{"d_model": 320, "balance_loss": 0.0142, "balance_bias": false, "vocab_size": 32000, "rope_fraction": 0.75, "init_std_up": 0.055, "optimizer": "muon_hyperball", "lr": 0.005, "beta1": 0.95, "schedule": "wsd", "steps": 8931}
Below are experts of layer 5 (counted from 0) of a mixture-of-experts language model. Rows are named router (the router's row for the expert), down (a neuron's output weights, with its number) and show model dimensions 192-255. Each number is 50 + 15 x the weight over its row's rms, rounded and kept within 0 to 99.
After each expert's rows: "comes before" lists some tokens at least twice as common just after its tokens as in all text. This comes from a sample of Wikipedia text that the model never trained on. Tokens count by the router's weight.

# expert 2
router:51 69 58 48 51 58 45 74 48 18 54 38 62 48 38 57 60 08 49 55 24 45 45 61 54 99 45 58 43 65 37 56 49 32 60 51 39 67 43 69 37 35 55 39 40 41 64 48 48 63 50 67 54 63 49 51 49 58 48 30 39 55 60 32
down8:67 54 68 89 46 58 67 53 29 55 12 53 52 67 39 54 73 45 44 35 49 75 47 38 36 37 36 21 52 67 33 24 17 45 48 43 61 49 70 29 59 49 30 57 47 47 34 53 35 41 46 69 42 54 27 51 88 28 43 40 69 84 38 53
down9:47 44 55 74 19 73 42 54 60 30 74 35 30 44 27 25 87 37 55 57 61 16 34 58 39 66 42 29 36 26 43 57 71 34 52 74 49 54 74 51 55 43 47 54 28 45 45 62 42 27 59 44 49 76 58 59 60 35 44 62 80 56 24 66
down10:34 69 80 72 77 32 38 46 38 36 69 46 38 70 18 67 77 76 70 32 52 66 45 25 40 47 58 64 56 47 37 45 63 76 37 72 52 47 59 61 68 41 41 47 39 38 52 06 71 45 51 35 47 49 42 58 72 65 47 41 47 50 67 39
down11:56 62 71 47 53 35 67 47 51 56 42 47 54 47 37 67 53 36 41 46 06 42 81 32 54 67 30 30 40 61 29 46 64 41 59 61 34 55 24 48 60 69 53 69 62 48 61 47 63 44 57 44 64 46 59 90 32 46 48 56 55 49 33 63
down12:15 17 38 30 53 43 72 52 32 55 67 62 58 18 76 29 63 62 29 32 40 64 62 63 44 66 80 52 31 43 61 56 47 75 54 84 66 16 49 59 43 68 47 61 40 49 56 52 49 57 44 40 25 33 63 61 63 50 64 31 40 45 66 63
comes before: "\n", " The", " ", " In", " He", " It"

# expert 15
router:60 41 57 25 71 55 47 74 56 48 49 45 59 57 37 57 76 35 51 60 64 52 62 36 52 69 62 42 30 83 47 60 45 43 52 75 27 57 51 49 24 26 31 60 43 20 66 42 70 52 74 85 46 71 61 59 48 40 56 34 51 42 31 46
down8:51 35 53 57 69 50 70 43 54 50 42 36 78 26 56 58 74 37 61 44 30 49 53 43 47 69 36 68 65 48 73 20 90 56 41 25 43 69 50 47 54 32 56 58 48 68 62 58 82 35 35 38 60 56 57 71 47 44 80 45 47 30 37 51
down9:35 51 69 48 46 84 66 24 57 27 69 79 44 78 58 60 68 46 66 73 31 54 24 58 55 59 25 57 45 38 17 36 00 38 54 49 54 64 53 51 69 40 48 36 55 45 51 29 60 33 44 49 74 42 62 47 51 55 69 38 71 63 28 52
down10:35 30 48 65 57 38 53 85 52 53 53 31 78 55 46 62 62 57 49 36 61 60 26 73 64 63 71 50 55 58 49 44 51 29 55 44 35 71 28 68 33 25 55 85 49 50 63 64 70 45 74 17 33 47 29 53 46 32 61 23 91 36 49 49
down11:47 45 69 39 42 52 52 61 55 64 51 46 68 76 81 61 63 16 51 66 48 61 40 75 45 66 15 63 70 44 59 61 69 57 64 47 34 25 39 55 11 60 66 35 58 24 66 66 63 56 90 00 44 64 41 50 79 39 52 42 24 57 64 54
down12:28 60 41 65 72 19 39 58 22 52 58 40 58 56 58 57 42 71 37 49 46 48 52 61 50 54 32 35 51 24 51 37 55 41 50 67 62 47 31 35 71 56 45 39 35 61 71 80 75 65 19 28 23 49 48 82 55 57 52 40 37 48 65 64
comes before: " of", ",", ".", " in", " and", " to"

# expert 1
router:77 63 54 24 32 55 50 64 61 47 62 39 58 42 32 61 59 32 66 54 65 48 39 52 54 69 66 65 35 73 34 58 45 41 35 51 33 60 56 54 35 42 38 47 49 68 64 49 51 65 51 72 44 65 64 70 52 56 55 39 66 53 53 67
down8:70 58 64 64 53 55 63 83 63 43 61 59 50 29 51 62 63 53 64 47 80 75 54 30 37 50 53 51 59 58 51 34 53 41 36 60 38 48 85 75 50 34 64 27 77 57 43 58 45 45 51 68 61 66 74 45 89 56 60 29 56 53 29 59
down9:58 34 79 33 46 65 31 66 66 30 50 57 61 32 34 58 54 62 39 46 62 65 35 33 65 45 56 45 44 58 63 47 69 52 38 49 46 54 38 67 57 37 52 44 76 61 49 83 52 53 13 49 58 57 53 38 53 30 67 64 35 40 32 53
down10:51 39 60 51 64 52 33 53 69 70 45 69 34 58 30 77 43 52 46 61 63 30 48 55 70 60 27 64 58 87 50 53 50 45 57 66 20 29 77 54 30 55 45 68 59 39 38 56 66 25 60 79 39 56 49 48 26 47 34 43 50 36 41 46
down11:32 62 63 54 62 54 42 23 74 54 48 51 56 77 62 73 21 52 42 24 53 95 56 48 36 77 22 44 31 69 63 35 26 50 38 54 37 28 52 54 00 59 62 54 51 80 60 45 47 48 46 41 62 77 47 54 58 35 61 54 45 87 53 73
down12:32 55 70 57 53 55 40 59 38 53 74 46 26 42 53 22 60 20 39 71 23 76 45 77 42 46 49 61 46 61 43 35 24 45 55 46 61 60 54 31 32 63 76 52 44 58 20 36 54 54 43 44 65 27 95 51 53 55 29 43 40 65 82 50
comes before: " |", ")", " m", " km", " ft", " mi"

# expert 28
router:51 53 54 45 52 81 60 56 49 33 65 36 72 55 57 64 67 34 59 51 65 43 63 52 58 58 59 63 42 63 33 53 41 48 60 73 37 50 46 41 52 29 46 43 27 55 77 45 66 75 68 92 41 68 59 52 16 47 57 44 58 79 64 45
down8:40 67 43 55 42 59 65 05 53 20 53 65 34 44 31 18 50 41 60 76 73 47 82 30 87 33 27 40 43 46 58 38 31 50 46 70 37 70 46 59 33 37 59 45 44 61 52 42 67 45 53 62 71 43 61 84 71 58 57 82 52 65 54 44
down9:54 20 29 37 48 73 53 42 19 26 62 80 61 72 62 34 68 44 60 38 57 53 49 96 33 65 24 53 55 66 45 51 59 43 33 49 57 41 49 43 76 26 29 63 81 28 47 47 12 70 53 53 40 27 63 48 52 54 53 48 63 23 48 65
down10:36 61 43 36 41 53 31 63 54 43 47 51 24 40 39 36 51 54 43 53 43 51 28 31 49 43 61 78 78 47 69 48 40 22 38 46 66 39 42 54 58 59 33 66 72 40 84 56 41 41 32 13 78 87 46 56 40 59 72 30 36 40 36 39
down11:58 37 76 40 49 59 30 46 74 33 71 54 33 30 32 44 63 37 52 38 45 78 35 23 61 54 49 34 34 65 44 62 61 58 78 55 30 45 43 33 43 54 26 42 54 59 66 59 46 47 61 91 35 36 44 72 44 43 39 39 44 44 64 46
down12:47 70 53 53 58 71 48 19 27 32 61 31 40 32 57 57 43 39 55 61 60 48 43 37 23 53 23 54 82 50 71 31 64 35 38 35 41 41 41 61 34 49 42 53 56 67 46 66 59 44 58 85 52 70 78 40 33 53 50 44 65 38 48 68
comes before: " a", " the", " to", " \"", " in", " an"

# expert 14
router:51 46 69 47 71 70 62 79 61 46 87 23 71 48 45 68 65 23 49 66 58 48 62 45 59 67 68 62 25 77 47 49 40 53 51 57 35 38 43 53 38 63 23 49 40 45 76 30 56 59 73 83 42 67 59 55 40 56 48 35 69 82 76 45
down8:55 50 57 54 10 11 50 74 45 42 30 34 28 72 48 71 43 43 24 59 44 27 64 64 66 56 58 59 35 45 52 66 44 46 14 43 32 33 64 50 46 55 55 60 46 43 42 31 55 45 60 45 61 68 16 36 43 43 80 71 81 45 79 43
down9:50 42 22 43 54 64 69 48 52 30 54 77 49 50 55 44 20 58 34 43 30 52 44 54 36 65 66 65 88 54 31 57 41 57 34 47 78 52 67 65 55 65 46 79 43 40 40 79 46 47 37 59 31 57 55 50 46 47 50 71 71 44 83 47
down10:61 49 85 47 42 49 31 34 40 59 54 46 57 52 37 54 54 46 69 33 26 54 53 47 38 52 45 34 45 61 54 41 27 42 80 64 50 67 62 29 45 64 74 45 76 73 49 53 54 57 48 21 51 77 56 60 63 61 56 51 50 28 48 64
down11:38 63 26 28 34 46 60 38 36 60 60 47 69 65 56 39 59 63 32 53 51 42 51 51 04 53 79 73 56 55 42 57 66 45 63 52 53 45 38 57 37 30 66 40 56 46 30 33 46 35 37 34 46 46 58 71 41 70 24 54 81 52 42 69
down12:44 33 61 77 56 40 37 70 51 67 40 42 25 57 32 36 59 59 61 52 39 59 78 46 51 41 68 49 56 56 43 70 36 61 49 39 57 55 45 42 61 58 70 41 29 38 44 58 51 23 75 37 55 47 54 48 61 44 38 48 68 45 37 32
comes before: " |", ";", ",", " (", "'", " is"

# expert 7
router:77 43 51 24 50 65 47 72 31 44 70 45 38 65 33 82 83 27 62 54 50 74 46 48 49 61 35 50 50 76 62 62 37 45 55 72 48 49 56 74 29 32 39 47 30 40 72 29 47 45 64 90 53 44 45 67 29 37 55 24 41 48 32 36
down8:85 54 66 54 44 72 68 36 52 44 56 64 63 35 29 47 35 49 27 48 56 48 27 52 44 69 62 47 61 78 44 35 83 48 25 42 29 60 59 46 55 62 41 66 41 82 72 72 53 56 45 33 26 58 43 56 72 62 52 64 65 60 56 32
down9:57 36 53 44 29 47 32 74 49 40 57 68 75 85 41 24 27 70 46 68 47 72 61 59 37 70 55 55 31 39 51 36 44 41 25 36 30 33 38 61 30 45 48 43 69 45 56 58 60 63 50 58 48 49 62 41 39 56 35 42 57 38 64 47
down10:57 50 57 19 35 47 53 31 61 31 43 52 27 08 24 41 50 40 14 66 25 66 62 33 36 78 46 59 53 48 83 43 65 57 61 53 62 50 42 68 28 50 63 44 54 45 14 41 58 56 38 80 62 42 65 69 53 58 47 67 55 62 27 46
down11:18 28 71 52 51 51 58 54 31 48 46 69 46 65 70 32 81 49 60 58 48 55 63 38 31 25 43 89 58 49 49 54 37 77 68 51 12 86 26 31 57 53 55 23 27 70 65 51 53 35 31 59 63 62 36 29 32 38 71 66 50 63 53 39
down12:50 59 72 45 29 89 42 27 63 49 57 81 43 84 78 40 48 87 43 55 57 52 53 44 43 44 71 57 48 71 51 43 58 20 33 64 44 47 16 42 46 35 22 54 63 55 73 83 53 47 26 45 79 46 70 51 32 33 78 41 22 55 31 61
comes before: " of", ",", ".", " was", " in", "'"

# expert 6
router:62 51 71 33 48 59 57 48 46 49 72 05 56 69 31 60 48 25 70 44 50 47 58 29 48 72 53 38 36 79 38 59 55 39 37 57 43 45 49 73 63 56 53 18 40 46 62 30 55 46 53 56 54 62 57 57 31 78 42 24 66 62 67 40
down0:61 40 42 64 62 49 50 44 54 44 62 57 30 62 48 22 50 62 43 60 39 52 37 57 61 30 67 37 34 42 47 39 47 42 70 67 38 25 64 77 78 56 34 49 44 32 53 59 64 64 94 68 30 54 49 51 46 65 31 53 72 35 25 44
down1:56 32 72 58 33 53 38 42 60 57 47 44 56 63 65 47 45 56 53 69 69 59 39 58 50 68 99 38 61 37 04 41 37 46 53 82 52 47 52 64 62 44 72 45 48 51 69 41 49 60 65 60 63 47 52 29 56 59 42 26 40 27 57 55
down2:33 34 13 62 54 23 55 64 24 75 59 48 61 57 60 39 33 43 39 68 51 46 39 41 39 40 51 43 47 51 23 56 65 33 19 33 24 52 77 60 65 53 58 29 34 68 29 56 58 69 61 53 43 36 20 43 69 34 43 35 46 70 35 30
down3:53 46 39 71 45 39 35 53 32 19 59 70 17 72 62 30 54 30 41 42 35 66 54 42 76 28 66 52 58 41 42 36 75 49 68 55 76 51 55 42 67 45 82 60 45 63 60 57 38 60 43 26 58 40 42 47 67 34 49 72 36 45 61 51
down4:36 75 33 76 39 37 54 60 49 65 57 24 83 67 57 35 59 37 68 61 84 49 54 53 72 46 24 44 41 43 34 55 44 63 37 33 84 64 50 33 62 48 90 51 33 69 47 53 36 58 49 58 19 63 55 57 33 25 25 44 56 67 45 48
comes before: " |", ")", ";", ":", " (", "E"

# expert 30
router:38 50 71 41 57 70 50 59 65 35 61 22 50 53 28 72 61 26 58 78 37 44 41 46 39 60 57 55 42 65 22 72 32 43 62 42 39 70 40 65 52 32 44 18 18 33 60 46 47 74 74 64 44 47 65 57 60 79 44 49 63 54 62 65
down8:36 26 62 44 46 34 72 74 75 50 48 18 51 29 46 56 44 56 82 89 51 43 44 46 41 43 46 27 46 74 56 49 54 35 55 55 61 53 68 51 31 24 69 53 59 56 67 50 36 71 73 36 67 49 59 70 61 48 53 42 41 30 48 40
down9:39 55 77 74 31 30 51 54 06 41 38 58 43 59 69 44 50 37 49 44 52 25 63 73 44 72 39 60 27 38 60 59 60 38 50 47 65 53 69 69 48 67 58 44 44 74 30 63 60 51 49 57 50 57 35 07 27 41 45 65 42 42 40 31
down10:42 64 70 50 57 44 77 44 64 70 60 59 61 53 46 50 37 45 59 57 57 41 52 93 48 55 53 29 58 38 64 23 32 42 70 48 56 48 49 39 42 57 60 69 47 51 35 62 66 57 48 60 42 59 49 55 49 44 42 61 49 54 41 54
down11:59 56 37 75 15 32 66 31 74 50 80 63 35 61 55 62 42 39 59 75 30 41 39 52 64 70 43 45 42 31 56 29 46 77 52 76 39 09 67 50 52 63 34 50 39 53 38 41 67 30 90 93 69 63 47 58 34 16 74 49 73 59 22 55
down12:65 47 26 40 67 49 50 51 57 54 61 45 41 52 48 65 65 51 64 47 77 33 49 61 21 59 61 66 17 39 26 76 56 63 40 68 41 76 60 64 39 57 48 30 37 48 54 61 75 44 31 54 48 54 62 34 50 35 58 64 41 48 69 70
comes before: " 0", " 1", "\n", " |", " ", " 2"

# expert 26
router:63 56 55 36 55 63 41 62 45 36 63 44 58 39 33 72 54 31 60 44 42 42 38 52 60 53 82 43 30 62 41 62 26 44 38 68 23 48 58 57 46 38 34 58 31 40 86 41 48 53 53 78 60 71 72 59 45 50 62 49 55 79 67 38
down0:22 68 48 22 54 47 53 42 36 57 63 23 63 46 47 56 17 48 58 39 51 33 86 57 37 56 41 46 71 38 57 42 35 44 68 64 67 28 37 64 43 25 40 35 62 51 53 00 46 65 57 60 44 49 66 74 39 27 73 44 55 71 63 51
down1:23 26 61 37 38 61 55 29 45 60 79 75 58 48 33 53 57 63 42 35 26 49 38 34 69 64 75 37 95 55 68 71 54 46 44 24 32 53 33 42 58 64 56 53 67 39 45 20 37 69 45 70 51 55 40 54 59 38 28 29 40 36 42 54
down2:38 49 83 54 27 53 53 43 23 40 90 38 46 40 59 21 44 54 73 58 36 71 59 33 26 79 50 63 56 38 38 51 43 49 44 59 37 45 48 46 43 22 47 51 38 48 45 21 45 57 51 71 36 51 46 55 46 76 36 30 61 42 85 60
down3:55 51 33 54 56 84 51 43 83 31 46 53 61 55 36 19 55 70 46 45 34 69 51 48 46 50 61 53 23 46 54 38 79 38 41 39 57 46 61 28 49 65 58 44 43 44 55 53 28 48 67 51 62 73 50 40 63 45 30 45 26 85 25 32
down4:22 24 50 62 50 76 46 27 46 85 36 32 43 50 43 49 48 61 49 79 52 19 18 46 50 41 52 57 54 68 39 41 81 91 56 59 44 84 37 62 54 16 28 40 75 48 50 27 34 55 45 44 45 50 54 23 31 43 53 46 41 52 51 60
comes before: " of", ".", ",", " School", " and", " in"

# expert 9
router:50 61 66 29 43 46 64 64 63 54 65 26 62 54 37 52 72 23 46 52 40 65 41 32 42 78 85 66 16 53 23 69 48 45 58 81 55 45 52 82 31 42 29 40 56 57 50 37 58 65 81 61 31 50 73 43 38 66 56 30 48 63 62 41
down8:51 65 72 42 45 63 44 46 56 63 26 62 41 36 68 56 18 31 56 60 67 56 48 55 58 49 47 52 26 59 22 35 68 44 33 74 49 52 59 78 07 46 32 62 55 40 65 36 80 60 36 41 59 54 59 39 70 37 49 24 50 29 22 44
down9:43 29 37 39 36 54 45 44 53 27 52 45 83 50 75 46 48 60 58 36 51 45 42 49 49 53 27 46 29 53 49 44 50 34 37 27 44 73 52 32 60 31 71 44 59 45 39 31 38 48 52 52 50 26 70 50 51 67 45 26 53 69 33 22
down10:27 52 39 46 63 61 62 89 46 53 57 33 68 85 67 28 49 78 58 46 54 40 29 49 54 74 51 56 37 63 33 59 34 46 24 65 34 55 66 60 47 28 57 42 68 32 65 54 59 60 58 36 57 37 63 99 26 59 59 38 26 52 48 58
down11:69 46 26 19 35 66 46 57 74 82 67 51 63 63 51 40 43 72 68 40 68 42 20 48 57 55 54 23 56 51 68 56 61 46 26 26 64 56 72 46 43 58 50 30 56 68 69 36 44 39 44 40 41 43 62 39 32 51 46 49 64 60 60 45
down12:44 41 45 44 46 47 57 41 43 55 12 38 42 45 61 61 39 57 65 50 46 40 47 46 61 59 73 55 41 39 30 56 61 61 27 55 37 31 41 44 76 71 73 58 41 62 37 55 68 37 38 48 55 63 48 52 29 42 51 36 29 61 43 67
comes before: " |", "th", " years", ")", " July", " June"

# expert 4
router:62 45 48 53 35 72 46 84 85 46 48 21 70 43 11 47 44 12 26 70 68 31 49 42 59 66 74 48 17 66 44 50 43 51 69 67 40 52 42 62 45 44 37 61 32 35 59 23 55 63 54 76 33 73 46 51 44 54 68 40 57 77 48 61
down8:35 49 57 37 46 67 65 54 40 46 65 44 26 44 42 34 43 66 49 36 65 32 43 52 67 40 76 30 51 69 54 53 70 57 51 95 52 42 71 64 20 56 44 54 36 42 39 46 38 57 40 56 29 60 46 67 50 51 53 41 54 53 66 51
down9:63 33 49 50 54 72 49 64 69 70 52 57 81 45 49 46 68 26 53 44 58 56 52 77 16 69 60 44 37 56 64 38 66 51 63 84 47 26 46 78 70 73 31 27 65 62 67 63 63 34 66 43 31 64 58 51 50 51 35 39 26 29 93 32
down10:65 59 59 63 38 58 40 37 73 27 15 37 59 74 51 53 36 66 76 60 71 63 48 59 58 65 21 49 74 56 50 47 31 37 48 67 42 41 33 47 90 65 36 56 20 72 85 51 64 34 40 46 70 60 56 31 46 19 64 46 50 32 62 59
down11:67 66 38 58 60 42 70 69 49 60 36 43 51 50 65 26 47 39 37 59 58 38 57 35 80 35 49 64 55 41 43 54 54 41 67 32 64 36 65 37 29 70 22 64 47 72 61 54 56 58 27 68 75 60 37 41 60 33 48 70 44 50 38 29
down12:53 53 48 64 62 78 90 60 58 50 26 47 57 57 36 40 44 39 14 66 56 40 60 68 49 51 61 45 68 61 66 44 23 54 62 71 48 37 45 58 62 50 40 51 52 62 60 44 64 28 61 52 65 51 46 16 40 52 61 59 59 43 40 52
comes before: " |", ":", " by", " in", " of", "=="

# expert 16
router:35 60 46 30 34 55 62 48 43 14 56 29 55 57 29 63 55 31 71 54 53 59 53 61 62 54 68 69 28 55 43 66 40 49 34 51 21 56 81 79 40 24 43 37 52 45 73 56 62 78 72 49 39 60 50 56 38 49 55 41 77 63 57 43
down8:33 65 68 64 34 27 40 33 60 48 44 66 43 99 46 58 54 58 55 68 72 36 50 30 37 74 39 55 48 68 53 77 49 56 49 42 46 57 18 25 61 45 48 72 50 57 38 32 44 53 60 50 65 33 66 23 37 48 44 47 47 49 44 54
down9:35 53 69 58 33 52 39 35 43 56 46 67 61 50 81 22 29 55 62 54 18 58 69 32 61 46 45 70 57 24 60 29 62 36 66 43 45 48 80 35 55 43 31 11 34 57 75 52 26 53 42 59 24 63 64 33 60 31 26 21 50 52 51 96
down10:55 49 53 53 48 59 51 41 22 50 56 18 29 42 48 35 54 56 46 40 46 42 52 57 61 48 56 38 29 55 28 46 57 41 44 61 62 61 55 52 52 69 49 36 48 59 34 57 63 55 76 36 23 48 59 75 75 42 64 65 54 70 67 77
down11:41 40 20 48 60 97 63 68 52 75 46 70 56 40 60 45 24 46 20 57 68 53 64 58 51 24 37 38 42 51 42 41 24 82 32 26 64 52 60 68 63 31 31 65 34 48 52 62 45 79 38 51 65 34 58 68 64 50 46 32 48 48 54 68
down12:70 47 41 59 36 51 75 53 31 33 42 32 53 69 53 47 36 47 40 46 73 38 30 72 94 37 40 57 36 34 48 55 77 67 79 35 34 45 53 49 48 14 61 55 73 53 39 79 51 39 47 79 59 53 46 56 43 50 66 24 51 34 56 51
comes before: " the", " a", " his", " her", " their", " this"

# expert 18
router:53 60 57 48 34 66 34 69 57 36 50 44 58 47 37 59 58 19 49 50 53 43 29 56 63 81 57 34 42 72 36 61 38 36 41 71 30 69 60 61 15 45 41 45 41 29 55 42 43 31 55 73 50 46 37 59 60 48 54 30 43 64 60 30
down0:62 64 42 52 52 48 72 53 35 52 49 23 59 31 59 27 35 73 41 53 25 28 33 45 34 43 61 53 49 25 23 61 52 59 56 29 39 48 50 80 75 36 56 36 21 52 57 53 65 50 49 47 41 43 29 36 56 30 33 41 48 54 41 66
down1:61 51 56 61 36 67 51 71 47 30 30 46 27 49 35 60 64 42 46 32 41 72 42 79 61 53 56 53 63 74 46 75 43 57 56 64 38 37 69 55 35 31 52 61 56 37 47 39 55 63 25 43 59 81 51 60 53 41 14 66 28 50 35 32
down2:52 54 51 46 41 50 89 61 31 70 65 32 49 54 45 67 65 52 35 70 36 58 48 65 73 46 37 41 48 33 42 38 73 35 31 39 18 44 68 55 54 52 26 58 49 41 65 64 46 41 39 34 31 49 49 42 49 73 20 41 41 46 64 48
down3:30 46 57 61 63 34 60 71 20 35 55 35 46 67 32 48 18 69 54 58 62 35 58 21 67 34 43 30 62 40 63 14 55 38 54 43 93 44 49 30 58 31 34 50 47 32 30 36 61 68 55 25 31 55 50 31 62 35 52 58 20 58 41 31
down4:42 39 30 54 49 58 49 45 32 47 36 47 43 31 68 62 61 35 32 68 87 49 47 47 23 31 55 53 71 33 38 47 59 46 48 22 56 27 73 58 26 40 49 72 53 19 58 41 76 62 67 45 41 80 43 34 34 48 75 49 68 59 68 60
comes before: "\n", " The", " He", " In", " It", "S"

# expert 29
router:63 37 72 64 65 72 80 93 55 32 53 21 71 58 41 68 61 24 42 60 53 58 69 67 63 64 64 45 38 68 37 35 53 50 46 68 42 72 51 59 53 36 46 40 44 39 47 37 62 43 66 76 42 82 56 44 45 54 53 38 59 78 65 40
down0:58 62 23 47 51 45 21 38 32 45 58 52 55 56 72 42 46 56 55 25 52 66 40 21 42 56 57 36 44 59 46 66 35 58 44 76 65 67 51 39 65 32 47 46 51 47 44 52 64 70 24 61 60 27 33 52 60 45 40 44 54 56 61 50
down1:64 56 50 44 56 36 57 41 34 55 51 60 79 50 64 37 48 54 43 47 27 51 43 80 51 30 51 49 29 00 65 35 52 52 57 42 61 57 29 36 42 30 43 52 76 62 70 59 50 50 46 35 46 65 46 47 58 42 60 75 21 60 38 64
down2:51 53 26 35 61 57 45 89 28 59 64 51 62 50 72 73 72 33 52 31 68 52 41 39 26 53 59 51 61 60 41 71 59 51 45 66 26 41 55 42 66 44 29 59 80 42 61 65 67 43 56 73 65 65 74 35 60 19 37 22 47 76 64 36
down3:47 59 47 38 46 53 56 31 56 48 48 67 63 58 51 45 46 46 64 51 36 19 48 50 56 48 43 41 29 78 53 57 52 63 44 42 45 41 41 37 41 63 26 68 13 43 46 60 33 40 33 37 63 39 49 41 59 70 67 45 47 32 61 74
down4:39 41 47 54 69 45 32 70 48 99 51 35 54 77 53 55 69 55 63 42 40 44 49 52 55 64 47 43 51 14 83 62 52 22 43 75 44 21 20 43 47 72 50 28 69 35 37 23 55 65 65 23 56 56 21 71 39 50 33 75 58 64 75 14
comes before: "|", "\n", "-", "The", "==", "In"

# expert 5
router:49 51 42 37 40 53 45 61 65 40 64 37 72 44 24 66 46 41 31 57 68 55 55 55 60 79 71 51 35 99 34 79 16 39 49 68 18 45 65 63 36 47 15 45 51 39 60 43 81 46 78 68 41 63 59 65 24 59 50 37 53 60 41 39
down8:38 73 65 55 79 56 27 36 64 56 70 47 63 50 82 54 74 43 20 57 73 33 76 37 43 35 71 43 67 51 73 37 40 68 30 45 34 49 42 34 65 47 16 28 39 52 51 72 55 36 26 49 51 61 27 27 68 27 54 56 56 76 32 54
down9:67 65 39 48 69 44 62 52 23 47 83 48 36 25 37 61 34 60 72 49 44 60 40 35 36 73 81 57 73 22 59 51 60 24 51 51 49 61 16 51 35 91 46 48 60 44 15 65 35 75 49 55 71 63 55 24 44 80 51 63 48 64 28 42
down10:43 42 38 60 34 60 67 63 43 40 17 45 59 45 38 66 42 64 49 52 47 25 54 38 61 66 51 63 54 67 43 38 42 30 70 64 52 19 36 48 48 86 30 67 46 28 35 43 40 31 52 46 52 53 49 57 19 51 40 50 55 66 51 32
down11:53 34 52 44 72 62 50 33 60 62 58 35 42 54 69 47 29 60 39 74 45 43 59 55 25 57 39 71 66 45 31 45 49 63 53 27 84 51 06 41 37 41 26 54 35 50 28 26 50 26 40 39 44 57 49 77 16 76 28 34 34 45 31 59
down12:64 27 19 32 51 51 21 14 62 61 50 31 76 51 36 49 53 53 37 32 53 45 42 32 38 49 36 26 69 47 53 61 69 31 75 60 31 50 51 40 70 70 65 42 29 36 45 64 32 44 31 58 52 39 69 40 70 57 63 53 46 35 67 87
comes before: "ing", "ed", " to", "s", " of", "d"

# expert 31
router:37 45 38 49 50 63 50 72 50 55 37 48 80 47 34 73 49 34 59 71 38 63 51 26 54 63 63 70 39 58 30 64 38 27 64 66 41 52 76 65 18 44 40 51 32 41 60 34 40 52 59 52 50 48 53 60 37 68 44 42 66 50 55 43
down0:69 53 23 52 51 36 55 53 63 42 41 46 22 63 33 52 65 45 28 51 72 27 40 44 58 67 50 66 56 64 51 56 30 67 64 47 17 52 94 43 43 43 53 59 42 57 27 35 34 41 62 70 22 65 65 24 44 65 70 52 27 56 66 54
down1:55 33 53 51 58 55 58 73 67 67 45 35 73 16 45 42 57 38 27 51 41 50 55 26 61 29 16 44 65 41 29 34 60 54 65 36 35 46 77 49 57 78 43 51 39 51 47 68 30 79 62 57 35 15 44 53 55 40 42 62 39 63 51 38
down2:54 48 18 28 64 24 62 49 39 78 63 37 49 19 24 33 45 60 10 49 56 44 54 54 67 59 21 20 61 37 53 57 63 47 42 32 72 66 53 60 47 29 46 45 39 40 41 50 41 62 64 62 49 38 51 68 51 45 61 54 58 49 61 33
down3:59 40 43 41 72 50 76 34 38 45 44 63 55 80 28 57 63 47 69 34 66 60 28 35 39 47 49 37 36 40 31 36 74 45 43 26 14 70 40 37 32 39 31 46 50 54 41 89 45 55 91 44 48 54 19 68 58 39 42 36 64 57 28 58
down4:42 37 69 40 46 38 72 42 58 43 32 29 56 60 36 52 46 46 57 65 31 48 31 61 58 53 25 21 49 58 43 52 52 38 42 33 24 40 42 60 21 33 53 47 36 54 49 64 81 81 17 36 64 37 60 39 27 39 27 56 33 62 58 41
comes before: " was", " the", " he", " is", " it", " had"

# expert 27
router:50 39 66 23 65 54 72 45 44 21 59 35 39 42 45 73 52 36 77 41 44 47 64 47 50 70 88 64 15 64 57 80 43 45 55 47 33 55 76 53 37 26 38 28 43 48 59 36 40 72 59 47 36 83 73 52 39 38 40 56 59 82 61 50
down0:45 79 37 46 35 54 57 52 80 37 49 41 40 36 61 68 49 36 76 47 91 38 44 35 66 52 65 53 54 22 43 46 42 64 49 38 49 37 10 33 52 38 73 57 44 73 52 58 70 54 40 45 69 43 54 42 71 70 76 67 52 05 84 49
down1:48 56 65 53 43 46 36 43 48 67 69 68 21 48 35 35 37 41 42 52 55 33 62 40 48 57 55 62 56 79 72 58 58 48 37 67 75 36 55 78 48 71 50 43 33 53 44 35 69 41 72 38 36 31 48 39 48 40 43 70 67 64 46 48
down2:29 54 60 37 39 67 34 40 45 32 72 43 40 57 75 37 37 43 51 80 56 50 43 85 26 29 47 66 48 64 50 25 62 57 73 53 25 18 48 51 49 65 54 65 48 43 62 50 76 47 24 70 51 30 59 42 52 59 37 36 28 58 66 36
down3:31 30 76 53 44 51 55 41 37 19 46 61 36 52 48 62 38 73 53 27 28 47 58 59 46 58 39 41 56 53 56 45 56 60 87 53 63 37 28 38 63 52 48 46 61 71 49 54 50 41 51 79 50 52 68 17 59 56 49 54 26 28 30 70
down4:86 53 41 64 71 34 49 38 61 37 41 57 26 32 29 23 25 65 57 64 41 43 64 53 62 58 52 60 33 43 50 72 46 56 66 47 73 47 80 70 57 64 56 58 48 74 54 57 50 60 38 32 69 67 47 60 33 31 40 34 55 58 50 69
comes before: " the", " a", " his", " their", " an", " this"